{
  "num_hidden_layers": 12,
  "d_shared_expert": 128,
  "lr_router": 0.000355,
  "vocab_size": 16298,
  "batch_tokens": [65536, 131072, 262144, 524288]
}
Below are experts of layer 3 (counted from 0) of a mixture-of-experts language model. Rows are named router (the router's row for the expert), gate (a neuron's input weights, with its number), up (a neuron's input weights, with its number) and show model dimensions 0-31. Each number is 50 + 10 x the weight over its row's rms, rounded and kept within 0 to 99.
After each expert's rows: "comes after" lists some tokens at least twice as common just before its tokens as in all text; "gets" lists some tokens that make up at least twice as much of what it gets as of all text. This comes from a sample of Wikipedia text that the model never trained on. Tokens count by the router's weight.

# expert 26
router:61 40 59 48 57 65 42 47 43 38 62 56 62 51 39 49 40 45 51 39 46 40 59 34 56 39 59 46 43 54 58 64
gate0:54 49 47 53 46 37 44 49 40 36 54 51 48 62 27 50 41 47 74 62 48 33 45 51 40 61 68 43 42 41 36 48
up0:45 57 66 53 46 40 60 45 44 58 48 51 42 53 46 31 37 74 62 56 52 29 48 56 54 47 32 45 47 44 53 34
gate1:41 52 53 41 43 43 33 50 46 43 56 53 65 59 50 56 65 60 43 52 52 54 52 51 68 68 45 45 48 54 67 45
up1:58 59 49 40 54 52 70 40 49 40 39 36 61 74 54 45 58 43 79 64 55 66 55 51 60 47 52 63 43 56 58 47
gate2:56 54 54 45 58 63 33 45 39 44 55 46 56 39 65 50 55 49 75 47 64 48 64 48 68 43 38 29 47 45 44 76
up2:44 50 36 25 52 60 51 42 48 47 56 57 40 36 44 42 51 62 60 49 53 33 45 67 45 46 46 58 51 44 48 31
gate3:61 45 45 52 38 49 63 72 44 51 61 48 34 43 41 70 32 51 59 49 46 52 59 54 38 53 50 64 46 49 51 29
up3:50 52 43 55 54 59 42 54 50 47 43 34 57 45 54 54 43 58 38 51 39 58 46 53 69 54 49 47 64 36 46 61
gate4:55 50 48 42 45 65 52 69 65 57 50 22 67 52 47 33 36 46 52 38 60 51 44 45 55 45 56 63 38 45 51 59
up4:65 63 49 63 71 70 60 42 54 34 47 49 49 40 40 58 52 38 49 50 41 59 68 58 48 65 46 62 55 47 46 57
gate5:65 63 39 48 56 46 49 59 43 61 54 55 56 28 37 52 54 40 41 43 65 43 46 50 42 39 53 36 30 53 44 60
up5:50 48 39 49 50 44 47 47 42 64 53 37 52 44 46 56 56 51 33 40 73 50 36 57 38 36 37 52 42 59 68 66
gate6:63 58 51 36 53 37 56 49 58 34 66 52 51 63 57 48 55 59 53 41 64 56 53 48 46 55 42 46 49 37 51 53
up6:81 50 65 52 58 63 39 57 25 46 46 33 50 47 50 60 43 37 53 40 53 43 45 58 55 51 59 41 53 68 66 62
comes after: "the ", "\n", "a ", "(", "his ", "′"
gets: "in ", "first ", " ", "- ", "/", "this "

# expert 43
router:61 40 61 47 55 62 38 48 42 34 61 56 64 51 38 45 37 46 51 37 44 38 58 37 56 37 59 47 43 54 63 71
gate0:39 50 46 47 42 54 54 47 30 38 58 56 47 34 48 53 32 41 47 58 60 48 52 22 45 36 66 53 48 45 53 56
up0:42 38 56 55 39 37 49 37 40 59 59 58 64 49 58 39 26 46 42 56 64 40 48 33 33 34 66 50 49 49 53 61
gate1:51 47 48 45 49 66 43 62 41 55 42 47 64 49 36 49 55 45 36 59 52 51 50 33 55 47 41 41 42 62 39 61
up1:41 52 40 53 44 56 59 36 56 40 49 69 37 50 61 59 68 42 41 17 65 36 46 49 54 63 53 52 45 68 50 69
gate2:90 44 55 35 31 49 50 51 71 34 53 39 65 50 43 33 49 53 50 48 56 44 53 44 49 37 51 59 51 63 35 66
up2:43 44 53 40 62 60 55 47 65 65 44 29 37 50 41 43 69 44 53 39 36 41 50 50 46 55 41 55 51 43 64 39
gate3:61 45 47 31 49 60 50 75 33 57 52 54 54 64 38 52 49 50 62 50 42 54 32 34 55 44 58 51 58 47 31 54
up3:41 48 55 43 58 66 67 52 43 58 46 47 57 48 48 60 42 39 31 47 50 35 44 61 53 45 48 35 41 58 51 48
gate4:56 41 32 55 54 53 43 47 66 45 56 57 56 58 25 42 53 61 42 62 70 60 68 37 60 45 47 72 56 47 47 51
up4:49 56 30 63 57 63 72 46 46 58 53 26 60 38 41 50 59 41 62 57 59 55 51 49 61 59 58 52 51 31 52 54
gate5:53 48 63 44 52 44 42 52 53 40 67 33 52 47 48 39 33 44 60 41 50 45 47 43 52 48 54 47 47 57 32 55
up5:40 51 35 65 46 48 57 38 45 68 44 61 49 45 49 50 50 54 49 71 46 60 39 56 36 33 42 57 53 48 70 49
gate6:58 51 45 39 46 30 60 48 36 53 60 36 40 46 49 50 34 54 59 42 56 44 59 46 39 61 54 44 50 32 40 56
up6:39 50 53 48 59 50 66 63 40 59 60 61 76 53 54 56 55 43 56 39 57 57 44 30 52 45 51 37 52 46 40 50
comes after: "\n", "also", "History", "career", "life", "Career"
gets: "==", "===", "- ", "S", "M", "f"

# expert 77
router:63 39 57 48 58 61 38 45 42 36 58 57 62 52 39 47 39 44 52 32 45 36 59 36 56 39 61 47 44 53 61 69
gate0:67 43 52 45 29 50 46 50 44 49 63 49 56 56 70 52 53 49 48 51 34 53 56 21 38 47 39 50 55 57 51 47
up0:67 40 53 51 40 57 63 43 69 40 50 41 58 52 55 44 18 50 40 51 53 47 50 50 56 55 45 52 39 41 46 48
gate1:37 48 50 60 46 31 56 56 64 65 46 41 70 44 41 59 64 26 30 54 41 32 37 58 52 48 51 42 52 56 52 51
up1:60 50 56 25 68 54 43 36 43 41 55 52 53 47 51 44 45 68 44 47 56 56 51 55 51 55 51 51 56 52 48 56
gate2:43 60 57 59 73 55 51 51 51 54 70 53 50 56 44 65 47 48 54 37 65 43 50 47 65 46 49 47 54 54 51 45
up2:61 54 70 44 38 67 39 55 47 53 50 44 43 43 39 51 45 55 64 62 43 51 38 46 50 50 42 48 51 49 47 66
gate3:53 48 44 65 56 52 43 55 35 43 39 61 37 45 49 49 44 62 65 41 42 60 49 39 27 27 67 36 55 52 42 63
up3:57 51 55 56 33 46 39 37 53 63 50 55 37 54 55 29 44 36 41 29 60 51 52 56 51 51 43 50 46 40 50 53
gate4:44 65 61 43 73 46 49 61 40 44 52 37 50 48 60 50 54 41 40 44 51 53 55 62 37 46 43 50 42 53 48 74
up4:65 57 43 44 45 41 62 53 42 47 60 51 41 36 42 52 49 46 49 55 61 50 57 48 48 60 55 60 51 64 39 50
gate5:38 57 53 56 59 62 39 59 47 56 48 54 53 56 59 52 56 50 70 47 39 43 61 54 56 36 71 51 49 40 66 49
up5:33 80 45 61 31 56 54 39 48 49 62 47 45 53 41 48 42 69 42 42 55 46 38 47 31 54 46 45 52 40 49 42
gate6:32 59 30 56 51 58 47 42 66 48 60 62 56 60 44 58 52 75 61 54 58 51 40 51 44 32 39 53 54 70 52 55
up6:59 43 72 41 57 55 60 57 36 53 42 59 57 54 50 33 61 58 50 57 39 53 44 29 44 72 57 53 48 27 39 49
comes after: "'", ", ", "\n", "- ", "|", ". "
gets: "s ", "\n\n", "$", "His ", "sp", "Website"

# expert 61
router:59 41 60 49 58 62 37 47 41 39 58 57 61 51 36 48 37 45 51 38 46 39 58 36 56 37 60 47 41 51 59 67
gate0:26 63 58 46 60 48 67 45 31 42 58 46 52 45 33 49 46 58 43 65 51 56 53 46 37 50 46 46 31 49 59 46
up0:53 51 47 63 57 43 47 46 46 47 59 79 37 51 71 45 53 58 47 33 51 52 40 54 38 53 57 37 55 58 34 35
gate1:56 46 38 61 39 53 50 58 48 62 61 47 54 44 37 49 57 44 45 48 61 43 61 47 58 63 62 56 60 44 47 47
up1:55 46 56 38 27 31 50 45 34 39 41 26 46 49 53 34 39 24 56 50 57 66 60 48 34 57 68 62 47 51 36 43
gate2:47 45 20 58 46 74 51 53 48 51 32 46 59 59 42 43 52 60 51 38 52 55 49 51 40 50 43 55 46 60 37 57
up2:71 49 23 58 54 61 45 45 60 61 45 36 62 55 38 48 45 56 55 35 44 58 45 53 44 50 42 62 46 34 46 44
gate3:56 40 60 49 44 49 51 43 44 64 47 62 61 38 50 50 56 46 51 42 50 50 59 53 52 43 44 57 50 51 51 44
up3:39 46 53 63 51 32 62 49 48 47 69 74 34 67 46 35 43 57 46 40 52 39 42 38 53 62 62 38 53 38 50 46
gate4:43 39 37 43 57 35 53 47 36 58 52 33 29 42 54 61 57 56 66 37 44 53 60 69 64 50 60 36 50 31 51 63
up4:47 48 41 35 52 41 48 49 53 58 36 55 62 67 48 44 57 45 49 71 51 46 46 52 65 54 54 48 55 53 57 36
gate5:44 52 56 39 55 62 37 33 60 61 49 47 50 37 45 51 58 43 46 60 50 38 50 46 54 57 44 38 38 32 63 51
up5:50 53 58 64 53 45 66 55 38 49 50 47 36 45 47 49 47 46 49 56 53 38 51 55 59 41 44 63 51 53 38 48
gate6:42 38 44 52 67 54 43 53 31 45 44 45 45 48 38 50 45 64 54 37 52 77 44 50 69 48 46 53 33 68 53 46
up6:41 56 53 45 49 67 56 49 39 52 50 55 50 51 42 70 60 41 52 56 35 61 58 44 44 51 47 65 51 64 52 42
comes after: "the ", "The ", "-", "a ", "also", "South"
gets: "==", "G", "film ", "final ", "field ", "sub"

# expert 20
router:62 40 57 49 59 63 41 46 40 36 56 59 61 50 35 47 36 48 51 39 45 38 58 36 56 35 62 46 46 52 61 66
gate0:46 43 48 49 43 58 55 35 64 42 34 48 63 44 41 53 53 56 30 41 61 58 51 54 44 69 54 37 37 45 39 63
up0:43 53 39 58 57 26 59 47 64 41 55 64 50 62 41 67 53 61 43 58 53 36 62 42 64 67 63 62 42 35 55 56
gate1:34 51 44 56 51 47 51 45 49 42 51 40 38 57 45 36 49 38 43 52 25 77 49 47 45 38 45 49 56 49 60 44
up1:39 56 52 44 58 60 64 54 56 59 44 64 36 48 50 48 35 48 37 41 60 30 64 46 43 60 52 46 59 42 46 49
gate2:57 58 60 46 60 39 57 44 54 33 48 49 41 55 43 42 48 64 60 42 50 59 64 46 52 58 59 70 51 46 59 49
up2:43 34 50 39 48 49 54 46 52 40 44 39 57 52 59 59 60 46 48 58 46 48 46 42 55 40 51 46 47 63 61 60
gate3:59 31 47 39 67 43 61 58 48 31 39 46 64 57 46 49 46 75 49 75 53 51 52 36 54 44 45 43 53 49 45 47
up3:50 44 35 41 55 57 48 42 50 20 49 33 67 36 35 58 33 65 44 68 51 50 45 43 56 44 39 34 62 48 33 48
gate4:45 33 47 58 58 56 46 45 48 64 47 47 35 48 58 73 58 46 35 61 73 49 59 70 41 38 65 46 28 55 52 51
up4:43 56 47 47 47 58 43 44 45 36 38 52 42 58 63 31 44 31 34 61 48 57 55 48 59 59 49 38 62 53 36 33
gate5:52 37 60 48 51 51 44 45 54 62 60 43 58 54 39 56 55 43 55 48 27 57 53 59 41 52 53 56 62 49 51 44
up5:60 49 45 47 48 34 51 50 63 60 56 40 56 53 37 42 41 50 56 51 67 72 48 58 46 62 59 48 54 51 42 74
gate6:52 58 63 56 37 75 47 54 67 48 59 55 40 61 45 41 43 35 50 58 40 44 42 58 55 38 55 38 47 27 63 60
up6:46 78 54 47 65 38 48 41 44 45 53 58 53 42 48 40 35 46 45 55 52 57 61 33 38 56 39 50 54 64 33 49
comes after: "==", "=", ",", "===", "|", "was "
gets: "– ", "\n", "000 ", "Turnout ", "century ", "\n\n"

# expert 10
router:62 43 59 49 57 64 40 45 45 37 58 56 63 51 38 49 36 46 51 38 44 39 59 38 56 39 61 47 41 52 60 69
gate0:48 53 37 66 37 43 46 65 44 57 52 44 73 48 32 68 64 54 59 41 40 44 41 50 31 35 51 43 43 49 45 49
up0:38 57 53 36 44 45 61 59 43 44 57 35 34 42 29 64 55 47 57 48 48 42 51 52 65 44 48 33 70 41 49 52
gate1:55 47 40 53 60 40 38 56 51 46 66 51 55 39 60 47 57 45 49 45 42 31 35 29 45 42 36 41 53 56 46 67
up1:65 55 48 54 39 57 57 70 38 57 46 60 39 67 55 53 46 49 51 55 71 48 38 62 65 50 62 62 35 62 52 49
gate2:51 77 44 52 50 47 53 61 49 45 50 64 54 58 30 50 53 38 54 51 64 53 64 62 52 54 55 48 58 66 57 45
up2:53 71 67 47 55 59 42 47 76 39 60 52 52 40 47 58 72 54 60 56 33 46 50 53 56 49 41 52 44 68 54 30
gate3:55 53 51 45 35 46 66 48 68 59 41 63 37 61 47 41 59 43 59 51 61 72 57 52 28 52 51 49 58 45 44 47
up3:46 50 58 42 53 54 41 62 37 50 51 45 53 57 47 42 38 52 31 56 35 42 38 52 42 51 45 47 36 26 68 53
gate4:68 39 46 59 62 36 44 45 43 62 38 64 61 50 45 57 56 57 34 52 63 49 48 62 57 36 47 49 60 39 53 56
up4:55 52 44 54 40 57 53 45 60 38 45 37 53 58 49 40 42 43 70 55 42 47 60 34 52 58 42 45 42 43 35 48
gate5:43 68 42 48 54 61 39 58 70 60 43 62 40 46 37 47 56 46 44 54 60 50 34 50 39 43 66 38 39 61 56 59
up5:42 45 52 52 44 41 66 38 44 50 56 37 48 50 63 62 42 57 52 54 35 47 53 41 70 54 44 64 67 39 39 57
gate6:24 59 62 60 48 37 29 60 67 58 58 54 36 51 56 60 48 44 28 45 55 45 52 63 59 45 60 50 44 46 52 48
up6:50 50 47 59 60 49 69 47 60 33 48 48 66 36 43 33 51 59 52 50 43 67 55 42 43 53 48 52 54 58 68 42
comes after: "\n\n", ". ", "\n", "- ", "On ", "=="
gets: ")", "In ", "y", "\"", "Genus", "On "

# expert 55
router:64 39 56 47 57 66 40 47 42 36 61 57 64 53 40 49 38 46 54 37 46 38 60 36 56 41 60 44 43 52 62 65
gate0:50 58 53 57 46 53 59 55 49 43 53 44 63 69 44 72 58 51 54 34 66 51 42 57 41 37 45 38 39 55 53 44
up0:40 59 50 51 56 58 38 70 53 42 50 62 52 42 56 59 71 35 81 50 59 59 42 41 48 52 64 36 54 48 49 66
gate1:60 27 47 55 45 50 55 50 51 49 45 56 47 49 52 50 39 57 40 46 51 30 69 55 47 53 55 55 68 52 46 44
up1:63 55 55 42 56 53 49 37 54 37 62 35 61 45 58 44 53 54 48 51 66 74 29 58 55 42 39 34 44 62 50 61
gate2:71 43 46 53 50 44 72 63 51 42 54 25 64 44 49 57 48 37 43 48 38 52 50 56 41 53 45 55 57 40 53 62
up2:62 37 32 49 51 40 51 51 62 39 47 34 54 41 48 61 45 40 50 52 28 69 47 72 31 61 49 60 46 43 57 50
gate3:55 47 46 40 34 48 45 40 55 47 44 46 45 55 45 56 52 56 53 44 53 38 57 51 49 54 49 40 55 50 48 51
up3:42 37 48 60 62 67 43 66 60 60 71 59 42 44 50 40 54 49 70 53 36 42 56 42 46 49 29 58 30 51 53 47
gate4:43 53 43 32 60 72 57 53 47 39 37 43 33 47 33 50 42 52 49 55 40 38 51 49 63 57 46 52 48 60 53 56
up4:51 49 59 47 50 56 60 54 55 54 42 49 50 49 63 43 38 46 57 38 45 70 55 39 65 57 51 56 43 41 42 42
gate5:69 39 48 36 57 54 52 56 67 52 51 39 45 55 39 56 51 46 52 65 51 45 63 51 46 62 58 28 42 39 46 25
up5:70 40 50 53 57 55 77 59 51 49 43 37 56 44 40 55 36 33 48 40 46 50 56 46 36 57 51 35 52 40 50 53
gate6:40 55 32 44 40 53 63 63 50 61 50 50 56 39 41 61 50 48 44 65 51 37 62 36 41 39 52 56 49 51 59 54
up6:42 47 38 56 53 58 50 53 62 47 44 35 62 50 46 59 38 68 40 48 45 56 47 42 48 42 37 81 41 42 65 49
comes after: "of ", "in ", "to ", "on ", "for ", "by "
gets: "the ", "a ", "an ", "A ", "1 ", "-"

# expert 63
router:62 40 56 48 58 63 36 47 40 35 57 57 63 52 37 48 39 44 52 35 48 37 60 35 57 39 60 46 43 53 62 67
gate0:35 42 59 37 59 51 65 51 38 52 57 32 59 47 55 49 47 72 64 41 39 68 47 45 47 52 46 30 55 73 63 41
up0:43 44 60 67 56 41 48 57 48 30 54 40 48 55 56 51 63 61 52 47 51 52 32 42 43 56 51 48 57 47 63 32
gate1:63 51 61 43 44 53 60 49 49 33 40 61 47 45 46 60 47 43 49 45 42 53 43 47 36 55 56 48 66 75 49 42
up1:64 59 49 34 47 47 61 44 46 44 46 54 39 53 44 59 43 45 47 30 51 48 67 48 45 62 50 61 61 79 33 71
gate2:54 38 49 49 53 57 45 53 49 55 38 45 54 61 55 48 51 47 41 37 44 66 51 47 38 65 41 42 51 47 44 55
up2:38 39 42 50 45 54 43 50 50 57 43 59 51 47 47 59 57 43 42 57 53 64 31 54 36 62 50 58 71 55 46 65
gate3:52 53 41 43 43 35 56 47 50 48 45 49 58 51 44 55 65 61 53 63 54 46 51 48 69 49 50 67 39 73 53 39
up3:54 44 44 32 55 52 54 71 56 48 33 58 62 54 53 59 60 56 73 59 47 59 48 50 55 34 50 51 35 61 42 50
gate4:59 47 53 45 49 45 39 37 30 52 59 62 52 54 45 27 58 69 51 67 51 49 68 57 59 41 57 60 62 46 62 73
up4:55 53 52 50 60 61 44 49 64 48 50 24 55 62 59 62 48 46 57 43 50 48 43 47 36 55 54 38 37 55 42 35
gate5:72 40 59 42 47 52 46 64 38 18 52 58 41 54 61 51 57 36 54 58 59 62 45 69 47 43 57 45 61 38 33 52
up5:41 47 42 54 51 31 44 50 30 23 62 66 39 56 44 43 54 41 50 54 52 49 58 49 42 55 56 23 59 45 49 58
gate6:59 37 50 50 47 57 28 47 43 44 53 61 55 59 41 48 59 44 60 42 62 61 48 36 48 61 29 49 50 48 49 43
up6:57 52 57 49 57 55 55 40 66 47 47 45 47 36 52 56 59 46 51 38 55 44 37 52 39 47 63 43 52 37 45 54
comes after: "(", ", ", "In ", ",", "in ", "- "
gets: "202", "in ", "201", "199", "200", "198"

# expert 73
router:60 41 60 47 57 63 38 46 42 36 62 58 63 54 36 45 39 45 50 40 44 39 57 37 56 38 59 46 41 52 61 67
gate0:48 55 39 49 30 47 42 43 55 53 52 35 48 59 55 35 33 35 45 53 52 63 42 44 28 35 28 53 48 54 60 55
up0:50 52 53 50 49 46 43 62 37 63 44 40 35 48 40 60 50 54 34 48 66 48 55 53 63 55 65 49 39 35 53 52
gate1:63 50 67 35 58 48 54 59 46 43 39 42 55 49 58 47 48 34 53 54 62 49 56 29 52 42 56 64 51 66 45 42
up1:52 51 62 33 60 59 52 50 45 54 42 33 42 57 53 44 48 25 49 40 51 45 47 33 39 38 48 48 77 51 51 37
gate2:48 49 56 59 59 47 59 35 49 39 58 43 72 71 54 51 42 43 46 45 69 40 47 61 46 58 47 46 32 54 60 53
up2:72 48 47 31 42 45 43 54 59 52 50 55 34 55 39 45 78 55 57 64 43 55 52 31 37 40 46 65 49 54 38 53
gate3:59 46 69 53 54 40 46 51 29 56 38 55 52 58 49 52 55 61 61 46 59 42 43 37 33 49 53 50 58 58 51 31
up3:37 59 26 53 39 59 49 47 62 49 47 52 50 55 53 55 63 39 31 47 50 47 50 60 53 38 54 60 40 51 56 64
gate4:46 53 27 41 62 45 44 61 50 36 71 38 49 28 41 52 46 30 32 60 41 49 48 39 46 49 55 40 49 68 47 62
up4:48 47 43 54 54 57 58 63 49 57 57 41 51 45 65 49 48 32 55 28 52 71 52 46 44 47 51 61 65 51 54 57
gate5:38 53 58 61 34 49 47 35 30 47 49 55 51 59 45 37 59 62 61 47 47 53 61 39 60 73 51 51 54 53 65 43
up5:59 46 49 49 50 56 57 44 36 43 65 64 54 44 44 27 41 41 43 47 50 68 38 25 52 57 48 42 33 39 43 48
gate6:49 45 53 53 46 34 48 57 40 45 50 54 41 42 69 35 43 51 35 43 67 62 43 42 56 65 60 63 40 61 49 59
up6:52 62 50 40 40 53 60 47 58 33 76 37 30 59 52 54 57 47 44 48 45 68 37 42 48 59 51 55 56 23 51 49
comes after: "a ", "the ", "in ", "-", "The ", "an "
gets: "through ", "in ", "between ", "more ", "large ", "op"

# expert 62
router:60 43 57 49 55 65 40 46 42 37 56 58 64 50 35 48 39 47 52 37 47 37 60 36 56 39 60 46 43 55 62 64
gate0:94 40 33 75 50 54 47 45 49 50 47 53 44 51 50 60 36 57 51 49 61 56 54 53 57 58 49 44 43 41 43 51
up0:52 54 46 57 49 28 16 43 51 35 42 52 65 48 57 56 48 63 50 34 56 51 51 38 48 57 73 44 56 49 54 33
gate1:36 60 61 54 60 44 45 56 44 45 41 42 47 47 53 48 53 54 43 59 51 54 52 43 41 44 53 52 55 35 48 60
up1:38 58 55 47 47 48 62 38 59 45 40 33 66 41 49 32 30 40 48 56 45 52 43 52 51 43 45 56 46 78 67 45
gate2:57 56 45 51 45 45 43 53 66 50 44 45 59 58 51 40 26 49 55 55 55 53 45 47 65 48 38 42 42 48 57 55
up2:40 33 44 33 46 44 56 44 41 60 45 64 30 44 56 41 50 68 49 46 49 56 55 50 41 54 59 48 44 65 63 43
gate3:50 55 33 44 47 52 47 37 66 42 57 48 27 53 53 67 41 40 57 59 58 52 42 51 58 36 46 52 45 54 64 51
up3:53 55 76 46 44 40 44 47 48 55 50 55 71 52 50 43 61 56 53 20 58 59 54 73 41 59 55 50 53 42 39 49
gate4:39 65 39 57 49 57 39 40 30 59 32 56 45 72 49 31 59 24 28 42 35 47 43 54 66 52 60 55 51 50 53 49
up4:58 49 61 38 52 53 41 58 64 40 66 32 34 44 37 72 40 63 45 51 71 51 43 51 41 38 49 48 48 58 30 68
gate5:38 36 64 54 57 51 48 48 51 52 51 40 45 68 45 45 63 41 53 64 51 48 43 31 53 38 40 46 49 64 53 55
up5:49 31 53 55 53 61 49 45 47 41 61 52 39 60 47 43 51 45 69 47 34 48 41 40 58 36 65 55 47 63 54 50
gate6:27 50 52 52 52 55 48 63 39 47 48 44 71 40 53 50 66 41 55 53 65 52 30 47 46 37 41 50 66 62 48 43
up6:44 63 50 25 44 40 31 41 58 67 45 44 45 44 53 59 49 45 50 65 40 56 60 65 39 31 53 43 31 39 54 51
comes after: "the ", "(", ", ", "The ", "0", "from "
gets: "on ", "New ", ".", "i", "most ", "back "

# expert 47
router:62 43 60 48 58 64 42 48 42 37 59 56 62 52 39 49 35 46 50 37 46 40 60 37 56 37 60 46 44 52 58 66
gate0:62 72 62 63 60 42 64 45 49 50 44 72 54 58 32 47 56 46 44 55 46 53 75 39 48 53 38 38 28 49 39 52
up0:66 60 56 54 65 42 74 52 37 46 33 55 62 62 41 44 42 43 44 69 64 61 51 43 41 48 53 28 34 56 38 56
gate1:60 56 39 45 42 53 52 58 46 53 52 45 47 68 40 47 55 49 52 57 38 53 43 56 47 57 37 31 54 47 50 55
up1:38 39 43 49 60 45 34 58 51 56 66 56 25 41 49 48 51 33 47 60 48 60 41 59 41 38 64 48 49 57 59 54
gate2:52 61 53 51 35 51 58 55 58 41 44 54 56 49 72 62 37 62 43 46 54 58 50 37 37 69 70 62 53 45 61 41
up2:43 30 47 36 61 63 60 49 44 53 23 43 42 21 42 58 70 51 58 48 40 55 49 61 42 43 49 55 41 24 43 48
gate3:23 57 39 43 65 68 49 56 56 51 56 46 53 49 61 75 56 53 42 55 38 67 44 42 56 53 57 52 54 48 41 50
up3:46 45 39 52 60 57 52 71 42 48 49 55 38 47 68 33 49 55 43 65 59 60 57 53 61 62 55 49 48 50 37 42
gate4:54 74 57 49 52 48 26 36 61 37 51 42 48 54 32 72 49 39 39 63 63 44 45 49 36 31 59 59 49 47 47 37
up4:40 59 39 47 51 59 52 42 51 59 53 28 56 64 39 46 39 59 44 45 35 73 51 53 59 58 33 57 56 48 50 57
gate5:49 41 45 48 71 43 42 51 50 38 52 32 31 48 34 29 42 69 61 67 73 36 57 42 51 47 55 41 49 58 39 62
up5:31 28 41 36 50 29 59 40 45 29 48 49 37 46 44 47 50 63 32 51 52 58 64 48 64 43 47 58 54 44 47 51
gate6:44 57 60 51 50 56 33 43 52 34 50 48 53 40 54 57 37 73 46 60 67 42 52 56 59 38 27 48 49 32 44 45
up6:64 45 42 40 59 28 50 50 36 58 49 54 65 50 35 47 49 29 57 42 52 45 49 42 50 53 57 56 65 24 55 32
comes after: ". ", "\n\n", "\" ", "medalist", "/ ", "Population "
gets: "(", "The ", "= ", "- ", ",", "After "

# expert 11
router:61 41 60 49 58 64 40 46 42 34 58 56 61 52 37 49 37 44 50 37 45 39 61 36 57 37 62 48 42 53 59 69
gate0:57 58 53 43 47 45 51 46 52 30 52 54 42 36 52 68 61 33 38 48 49 44 53 48 53 67 40 53 58 46 46 78
up0:52 48 47 43 43 51 45 57 33 48 58 60 28 61 63 52 22 42 62 65 38 40 55 49 53 52 50 44 50 42 51 49
gate1:41 43 41 50 25 51 39 44 46 32 38 73 50 36 48 58 59 59 58 55 40 65 49 45 65 55 39 56 56 52 40 53
up1:34 39 50 56 30 43 51 39 50 65 56 59 50 60 70 67 51 58 70 58 64 60 52 52 48 48 43 59 62 39 53 37
gate2:65 39 53 62 50 52 38 42 62 45 43 57 53 57 50 60 57 78 55 59 39 53 59 44 66 42 47 41 36 57 38 57
up2:38 54 46 56 44 42 48 38 36 43 51 40 47 41 42 39 46 41 43 47 60 36 53 55 40 61 68 45 40 54 54 46
gate3:46 54 41 50 43 54 55 70 58 70 51 54 47 42 55 43 48 50 79 48 48 38 57 56 40 62 65 49 66 48 42 59
up3:39 46 60 36 58 44 57 43 39 46 53 48 46 43 71 54 51 47 54 47 48 55 44 50 60 48 41 60 55 44 47 52
gate4:64 33 63 54 41 44 52 52 44 45 33 36 66 53 39 36 46 61 36 50 63 47 47 55 47 40 59 58 55 31 58 46
up4:51 55 50 58 48 44 49 42 46 72 67 56 43 39 59 54 40 48 76 49 40 54 57 45 53 58 56 31 46 75 46 54
gate5:40 73 48 39 47 46 40 53 39 36 59 44 48 44 39 49 55 58 35 38 50 27 36 59 47 44 50 65 61 61 61 51
up5:48 47 48 50 47 54 55 46 50 21 59 59 37 35 59 45 58 51 62 45 46 35 53 64 59 47 37 58 58 48 31 39
gate6:53 62 53 49 55 62 42 44 56 71 48 55 65 38 39 34 41 42 63 67 56 35 38 35 51 45 56 42 61 38 44 39
up6:47 46 57 59 70 58 69 34 55 45 39 40 59 28 35 34 43 54 50 54 43 40 40 31 57 46 64 39 61 20 59 56
comes after: "| ", "(", ",", "in ", "In ", "–"
gets: "201", "200", "202", "199", ",", "S"